From a checkpoint of a small mixture-of-experts model trained on Wikipedia: 22.1M parameters, 64 squared ReLU neurons an expert.
Below are experts of layer 2 (counted from 0) of a mixture-of-experts language model. Rows are named router (the router's row for the expert), down (a neuron's output weights, with its number) and show model dimensions 0-127. Each number is 128 + 32 x the weight over its row's rms, rounded and kept within 0 to 255. Numbers have three digits each.
After each expert's rows: a language model's description of what the expert responds to. This comes from a sample of Wikipedia text that the model never trained on.

# expert 60
router:096123157151107087125106084111127170126115098106103182061145145136114109105142165121098157086095129128124089136054130135139164145102121168106140093105143167082173142145127134103152128153109169148147114105144139127182211156123172168140147125084164148203070078132177178189091179163092157134087108095091158141156099108118124182159134166143083156132106159112115170094071133133143102125216
down0:119121138132148133140161151144174134074127119064144093134132133085109156070076111118029078132096136137150088135134136128125148146118147106163130110118123146124140062121153128107169149160195124092145150131093121132152137119116155095116133155083068211154134125141143143073116092136102156207141134105049104167061178096057138097074168104129126147101073067152073130124141117116158112129163
It responds to: "a"/"on" word pieces. Word-internal pieces a and on (diagonal, Hindon, Prison, Naa), plus con prefixes and digits like 1 in times.

# expert 49
router:143199160160142118059115117195140127090149052059165113134088111113142175111124138096148083095166161084101137140151083150139141130106133124111114155094152157169128154094131101106123155147156124090145138132155124068139140086092168126088171138076104117159133077116121166157094155111088144086100153155187135150129116148200087162102116173148137152113142145157123172120168115048156138202190
down1:141107089157101134114130130055139125127098127094132108146175178185093091085092125128121114133111071096195152163117149142132145151156197126116042103167102144086090155096088089095115108092167046109170164153170162121164144175132122163126137109108125147176150119145103122070120102163107118115128102078094186135143177120133181122133110160171157141177199091075127126155131166141086118138113
It responds to: Initial E and vowel onsets. Word-initial e, E, o or con/col/se pieces, like e-ffective, e-quations, E-ven, ex-ploration, Col-ony, se-ven.

# expert 38
router:148185147113121130076158079147123187160155105149117177179109204128142173086152037164173145069137105109161121130167112040155089104121127106094098129088143143108145151087195147091137112137154139045103098104133097134117193072136180132125142090139121103128154133131110113089109128178148155144146117115138183141137129153104117076083132203119128099114111163130112113158072142156124140132125
down0:141141091189110074127092196111103124162138154139132120072141110116090138120118058095155159123124181128149146151130165168109065125186160127175079184127112093041163160126156138165133165104107058177116186103143103150096136129119121157116100091139099122176164118098101161153072137100133115092169120111127132123137111097065078145058099098175120144076158122130149126151126086087148151155165
It responds to: Consonant pieces c/st. Word pieces like c, st, ec, ot, and stems rec, dec, Aust, as in Portstewart, Colchester, Scott, Australian.

# expert 22
router:176135148140132044141125111135137133145131110089121126073076156110140126194121183107123131088123176136122126211180077081128070098113142128088163132154211141163115140115120111065161165127119153178074107130060162118087102128076098148162143123074181115121141127084142128146166108151179191130146163116163131141138099078157097176134118166143099102125153116174167124134165086110163105124117
down0:077074081128103055114097161093138079131174120138132101101146138194101136083121142084137127174089126117086172179073090162113115080101118169117109160186093095126161108143151113115116142121115090144129126112117133071152053120142167157101108128183091165112089158151146111154164135132125133190118118094156157147125168183087139108056118100093108138188128102162144173083116156095132091149192
It responds to: Adjective -al endings. Adjective-forming pieces like -al, -ial, -ical, -ular, -ational, especially before -ly, plus word-initial pro, as in particularly, Liberal, proposed.

# expert 43
router:113108141132111085090122109113125134097118115127169159131133144079181121173129116135124131104184154104130102122157119121117075090112160151140125073100122131128190190102180210136148231110181093164102097121099077115147091127148099140086164173181138125175140113131115128124140167062112134098108156178154124126145107156160131188085201146166099088100128185113176111067130114085168136144127
down1:137118126127149123120124177196140114122119164160113104172125139171146092145229097141142126065112074153115104151102196109077119181155181087128096179140112115105161146103137129154176162161140109125123133059135172164173114110103133137104163159147104139154130121114125134088132154092110153137107123067066139135174143157083032166126082143189108137127188102134162094100157130191130101133118
It responds to: Determiners and final y. Determiners and possessives after prepositions (the, a, his, their, one), plus word-final y in names and words like Debuss-y, comed-y, Luck-y.

# expert 23
router:127122145119142122085157111161101125125169082101066147167084198108159235177105155127161189127176131100126148111185142125139096081114156106154135144126104148129131174151130156056093096164106111084183151046141094142140154110150124138109144116119140132082070120155152144127079094123125100099118133131097172114048087082104089149139132132119145082120073128092110153152168145094097157080136
down0:082158090082102090138133124153126116100118093115152146132164182111113095119070100115046124126110140169186135151065158210136105123176170117134136125163162127106167139208148081108085143118098135143112157063144148119109150112099122139129107151077103151105181078106103160180132106134112180124085108146118139128102108068104120162118085147122113123121166155172111137106149056146157139149027
It responds to: Word-initial consonant clusters. Word-opening consonant pieces like f, st, ch, w, b, F, often in sports or names, such as st(andings), ch(ange), f(ire).

# expert 61
router:131133134125145181157092088118127121142133104145137136100127128107128167154099191151133095098137092106136126194133160138209111133142180130146144094162123176164123121139151195176146126104145145130102082126119150154131122178100140235126155134123110110163118131120094117159156140198092119071106166148084103113116126099113140138108156106154171137127018147109151118152036168159138210145176
down1:197085155130150094130066131089118137099086157122118175121119127151099090154128089192197156174176196193179081132140119130097129114073154101128124107100149131077074130128055153150155138099110077148183098110116141146150147101076135151126130088072082107106131160133154079150109094096127133125169092130101129127145127165116099131099137098182134090125120080130204122160085160107113184127110
It responds to: Table symbols and numbers. Punctuation, percent signs, digits, pipes and spaces in stats tables and election results, plus ame in Name headings, like 83.19%, |, ;.

# expert 29
router:172112160114139164046145110095142181105099115108095082093137177102183143190137114212119210115062115155129094106164119154122139140122127101076147086084166141143091110099156096071191146091174118099125143079120118137149175156120110175117114184122152081155126153099112117094174122143113078164127123176138105148134121141181131166137129113128164130078138138087119111096117121104116113213126
down0:141177104094207125173162176103141149116118126113111169140094122171100163136095089113151164108117136174129074078101138018130132142112081076137121208138121108120118073103123092176103168118132082154083119095102121118130073093158078162140081172082121168134152167122131061131136133138137043118150123111086111115123208139114127071093147108125098125139100101131108138132142116134148116161135
It responds to: Commas and mid-word suffixes. Commas ending list items or clauses, plus inner word pieces like iz, is, id, such as Mesmer(iz)ed, prom(is)ed, Records(,).

# expert 5
router:151141142124120095077142127173138132065136086064121120096095169078113154145072178127168166123168201138105133118123098132141056070104120090152117127087139155154167129156196159143106145111135156088172165067133125109148153095116121153130146106130148144168119118091183150103112198098123080105161150125137198133081090141111113137210142135120092083086104116102173132169148129136081174131170
down0:115128117042141189149144154086167119107093156138179144154113172123139076142098136126151141099191097118137084092162177112156105098090125137132122090147152162142142141119173199149081126168129107121150110162133115050131150108079084206077088122114162132150124109158090068121091146084137135125127162180155211121158182071131108091123080126142115139127089096124132110156112144063139120120094
It responds to: Word-initial lowercase consonants. Word-opening lowercase consonant pieces, mostly after articles or verbs' subjects, in running prose, such as th(an), s(aid), f(riends), g(et).

# expert 13
router:160154137143140151097136105182148166100164067064151115137081171129156161156105132127147171067165148090120138123086073102168097097120162111152120141112180130151145167168124151133106104115099143105164162099166103159122162075164133151130141144083122116116072102083164170116095200097152096122118129137118182135063075075130122127183165109132079089107097100110164166125171163070090197118132
down0:114158114124106088108095121147153144167056106100083141081128125158123134104172153062090135173138122124091124116128091164087144144124173113124120140218121115128172235139093163131164119107111131105153086131110156142149163061161113165196160160111025102124113150085115142114143089151113141117133151094175151086144107119124139134164160133068107148131139097134188161114097109121062096138095
It responds to: Lowercase word-initial letters. Single lowercase initial letters or short onsets starting a common noun or verb after articles or adjectives, like h-ub, l-ow, c-heapest, c-alled.

# expert 21
router:133169179133058110149135116107105129083120060096141139115025136153092137103141140126114113093126125110125200140116150128141108111140191075115146150112157180151095168107164193132143102108148082105122156114092109123168134118101167164145090084147181092199148141076143114162072138100095115150150112165106170132116117081113150119145131188115053098175157104189162101167165118111127102108149
down1:107163130163158116127090184124185130183092138101154109162133118128155108103108123159108136192160047109144193127118103188098123150118088098112124109169188154169214122159115120075137122114132103119164085166063112104160122102118096129140101081095123157138100122166144127115092167156134159162144137138182085082156194169109116101147113124109145134074127155061050118142153099108161138085109
It responds to: H and O pieces. Word-initial or inner pieces with h or o, like h, He, he, ro, wh, plus bytes of accented letters in non-English names.

# expert 35
router:174151124158165083135152102133132099096181120099148083128153138138086096193115085162158144143153144152134128148168108094161096084127115188115128080099179110163139111078136179070190169182113169182103171144097154151123086072104098172160121143140119086118116127143154180188198124155179098134131121103141110188115113110076083154131153152176157117121153086131116103156177097142174110166136
down0:100111134184066154052146151139095153078140177063146149082121126147157110132110159137183136129141082107103115150134186168133087094101116105187141165124126129130117113126114129179115132128156169124099131140158179094134133098107203091069096153184139092095134225159063147172108072107122116118060135090164120096142112096153121152121135149130052116143154139163146084084115148117107114131122
It responds to: Adjective and nationality endings. Suffixes forming adjectives or nationalities and possessive 's, such as Christ(ian), Class(ic), person(al)ly, Quebec('s), plus words like American, National.

# expert 58
router:145141165170161185052081128127106159142116136134137122084139148080137183141124116114117194079113088116175104144136032095124073127166182128079135133142188118151113092099132130106139152165132109153167098114186167169160156127122124131145149173108118083149152120116125105136161213153089166083200145182084107099112074149110128139176145130141172167109122116092155105127146117091115116181140
down0:113152119143176166101151091122163142163125111145188111093179145115141137112140095200114066116129178139082070113112109183079127142192131124141154118159160144175136066163123103105133088146145069097139101156136137130136115156123147094053114090109139137143138119087106092130099128135173086101123182071198154099216152119154123094077084151126145103162133126166116112143050093086126144101144
It responds to: s-ending syllables. Syllables ending in s such as -es, -is, -os, -us, often plurals or word-final in names, as in blues, mucopolysaccharides, proposed.

# expert 41
router:151134168139101157068148117128129105119165123068114143092086101125130176194143205139160167123190163098126162129093103103116127123138125115146183140082144105128156132153111119082170131102093125204110137107186141105152168126138146137137140098129101125201120081085132098134067149143157181133109085174146109134126121105100050075141156136139169144117118111168129148093116110089113200152229
down0:152092078153122120132121133098117113142067154083142147104150156105118088138165134127145137148099179121099098164144173137171149066083134077198125104161133188102158117111079136160111080133139197175088123090151138135132168093034087087136090089139075165123175106155097157150202165134126114178076117135134168120127091160075101138084130100165139149137141095138139104131148141071187136133131
It responds to: Word starts after L/l. Words beginning with L or l and their following piece, plus some initial capitals S, C, M, such as l(ive), L(oc)ation, l(ang)uage.

# expert 55
router:206121117174157094133134132145128125137179121123113115106162149033183154162131149159128181153151110149160117145114067101149064078099109110092169091129129086157112113136143142071170117165087140157080105127091164117083111131137122129146142099112127126126104147104109110176136138125181158088098140140169180150108104099183107150073154181163138142138143112163100111213225078161149125136110
down0:095110166118087157165172169111135137100087137150117115190113120065134124062149146127158098142197129195121143142183100099149133127156125081147128089137118106144182095177121116095102100122119166100134165166090142110157149142175134103175136152100116099142148094154115099119187122106089109117188118122120132125175135106189141120207110111001160140098108105176126148097092117161101102086137
It responds to: Adjective and participle suffixes. Word-final suffixes completing adjectives and past participles, such as -al, -ical, -able, -ated, -ed, as in Natur-al, unst-able, gradu-ated.

# expert 4
router:141103146151144140101131107121144125149183111126134164157166132083135143117102172112076132141093155169096151186174111151124049104163137137056146134109184123184100084093147126137108133117164181160081111129144126108174180102154097058136102146096120111081105112108174170126145123154103137086093125168108145156119091120114038063092170120126113085135141109084117100169183147049128184141145
down1:086138171136134144106175103134170129161156131156117179135129136108165161117149147163120109133134180121112081157161111126106207130098112097162087149131121067133090137163134079168141143132051196135132117146082105129092163196076189172127122152118177133117045122158117053125154108092151126079178147188170112103106125098099110102113107158066134154112160056153132102135122155131160098114142
It responds to: Verb and noun suffixes. Word-final suffix pieces ending a longer word, mostly -ing, -ed, -ation, -ated, also -il in until and Council.

# expert 48
router:150129101103116133153164117148127150169123126101134124116129127139165101053151102152146108110155114155144062152073129167147111077150127105066124113172132160107172106132123118105168122118093080099120110123146044074152106146134119142089087064153140074142148160111076142165082136164153188099095084123124079167055127119167082121152110200199076134066136121097155136122121142123116174109190
down0:142174174167197103127155165157099121141173123129153066122085152117125103110097124104107090102161144111152127106130164132099111071105092115189117148089116132108169142079119154101117113089158101150120140102187146151143162101177117188114108155091165144115080095138144141095123190073166194170156170075094072146123111115161087148072110145147182130158149151072157127074126106107077143065110
It responds to: "it"/"ent" word pieces. Word-internal pieces it, ent, et, an ending or continuing words, as in Dunkelheit, quit, different, Talent, Los Angeles.

# expert 28
router:148115149138139134109125119135082116111175072169112138105148104116084178097113101172148129135141107090204125148151134088147100158142159168127131119131118165175058088120134190149118161089158145114086113145152107112111222143115159121121147144134126088156127126146176093146100125139133117091138127133125131174136138098194135150106113111126111055145104182165154220243122150108186067104149
down0:069114180139088124138094143101051153139071119090139180202103107154108112068147156155158140116117113134127178086107181101127055163113142119140057143115103178103126177102075156184090135127154151153158108112131128133122111087118104064109130127110109145128113054157111124161100154117079123066117112113092132092152142091184156129160052127099132091086140100142156119116147147172152158120085
It responds to: Dates, scores, d-endings. Final d and -ord pieces inside words such as Oxford and caldera, plus numbers, dates, month names and dashes in score tables.

# expert 57
router:145148139104157128120142091140168116140100105112124064130097140118143127201094165116171061097119151137115177128166111147132132114147143102160143079118145125132118123127177100173142113143116181140140122138138142129143137110093182120104094137153139107091112112094115125144109236123151159080106108128136172151053113158114041183166146185155187060165124067146171124181155138134091170203158
down0:152099099105140118113099103114116098137094090132122175100107161107095159138162154066141091094108136147169110093111148180085113126144185087126106174144178178152160112155151129100119148077195146128162172096059165074144113114058183179142179153061156169147132085121143109119119154129180110151093109147112122156123169158121142152067081122077090127189124120139116100143140057096132088120095
It responds to: Opening brackets and connectors. Opening parentheses, quotes, hyphens, slashes, and, or, & that begin a parenthetical or list item, e.g. ( Treitschke, non-profit.

# expert 40
router:147110134154155118142143133109128146113166066136059176133152053075117115127134132149081116101114097110136133152152114122115094112106176129140134131104090127089116129198146165065142124140134104141134081134143156132096153109183104169173108143110121077096151090131091146121112170121143113135153098157139186130115134169179107139128151122180122182164100230198158187136101189042143173175106
down3:143088120124087082080110124128126113175135113133097139109095121136107134118127134159139164130125128173141088192202103145116072194107138069102141153159121093153158087111130163154094162121142146129128088189153114148140139165158108098160105131121152159162159117145126081117151149064119102093118119119063181108173182169169104064117059074091125124087086143135132071211158097134123168181159
It responds to: Word-stem endings. Stem-final pieces like -est, -ase, -ir, -er, -and, -oup, often before further suffixes, as in phase, firm, border, thunder.

# expert 36
router:113119136152085131144127087125110146120110119119173211120087089120141119170134101153154127106181123064132140157196116165130097133174136119133182070086135182133137147113155178139118183075165135108090142064126111065149091116146123169077112128218160113155146164065117146123135122121122116108115129136172128082118114091159098118081170171131092080148141188111188118098087138052129125143106
down0:100132097135115097124113155134103119095125168116160149105127128120125094121114146095163147168132079043173107120154067125198125188086121118109109101121193142128109156138116118134078114091146149138145137096109068196089096149113105178100109200115083092086107156096085070093158138224113106085117144133136102120138098138095086151138099095086130162154104131156126097176146134124131063050110
It responds to: "y"/"h" pieces and numbers. Word-final y and h pieces (artillery, robbery, only, lymphoma), plus words starting with th and number words one, two, three.

# expert 54
router:175132118138090168140140101122140100138126157134036107087152107134138148081138097156146090155118157090133084175118048172118089113138186111116110149139137176137117166138217099150107118106119164071155121149124083092099161088128146105130103129147152105154172152114137097175117176130155207133179087166126117123044130198109120132163134115172077152096130118079148110139103155090122190116142
down0:153154083108171125119143143088138125088132137091161153111108151137122113158139146138129154159130092119113136201133158090087108089174103097153091126205093192112147120115073162155165141109154158220135123135148141158101115094131104156141114083160219161078112126163074139161062099141126036185092111132150129102107151124115122129055091078133146122112139113094173118107152114083134137107176
It responds to: "et" pieces and verb starts. Word pieces et (sheet, Kaliwete), im in sometimes, and word-start verb fragments like play, ret, us, work, stud.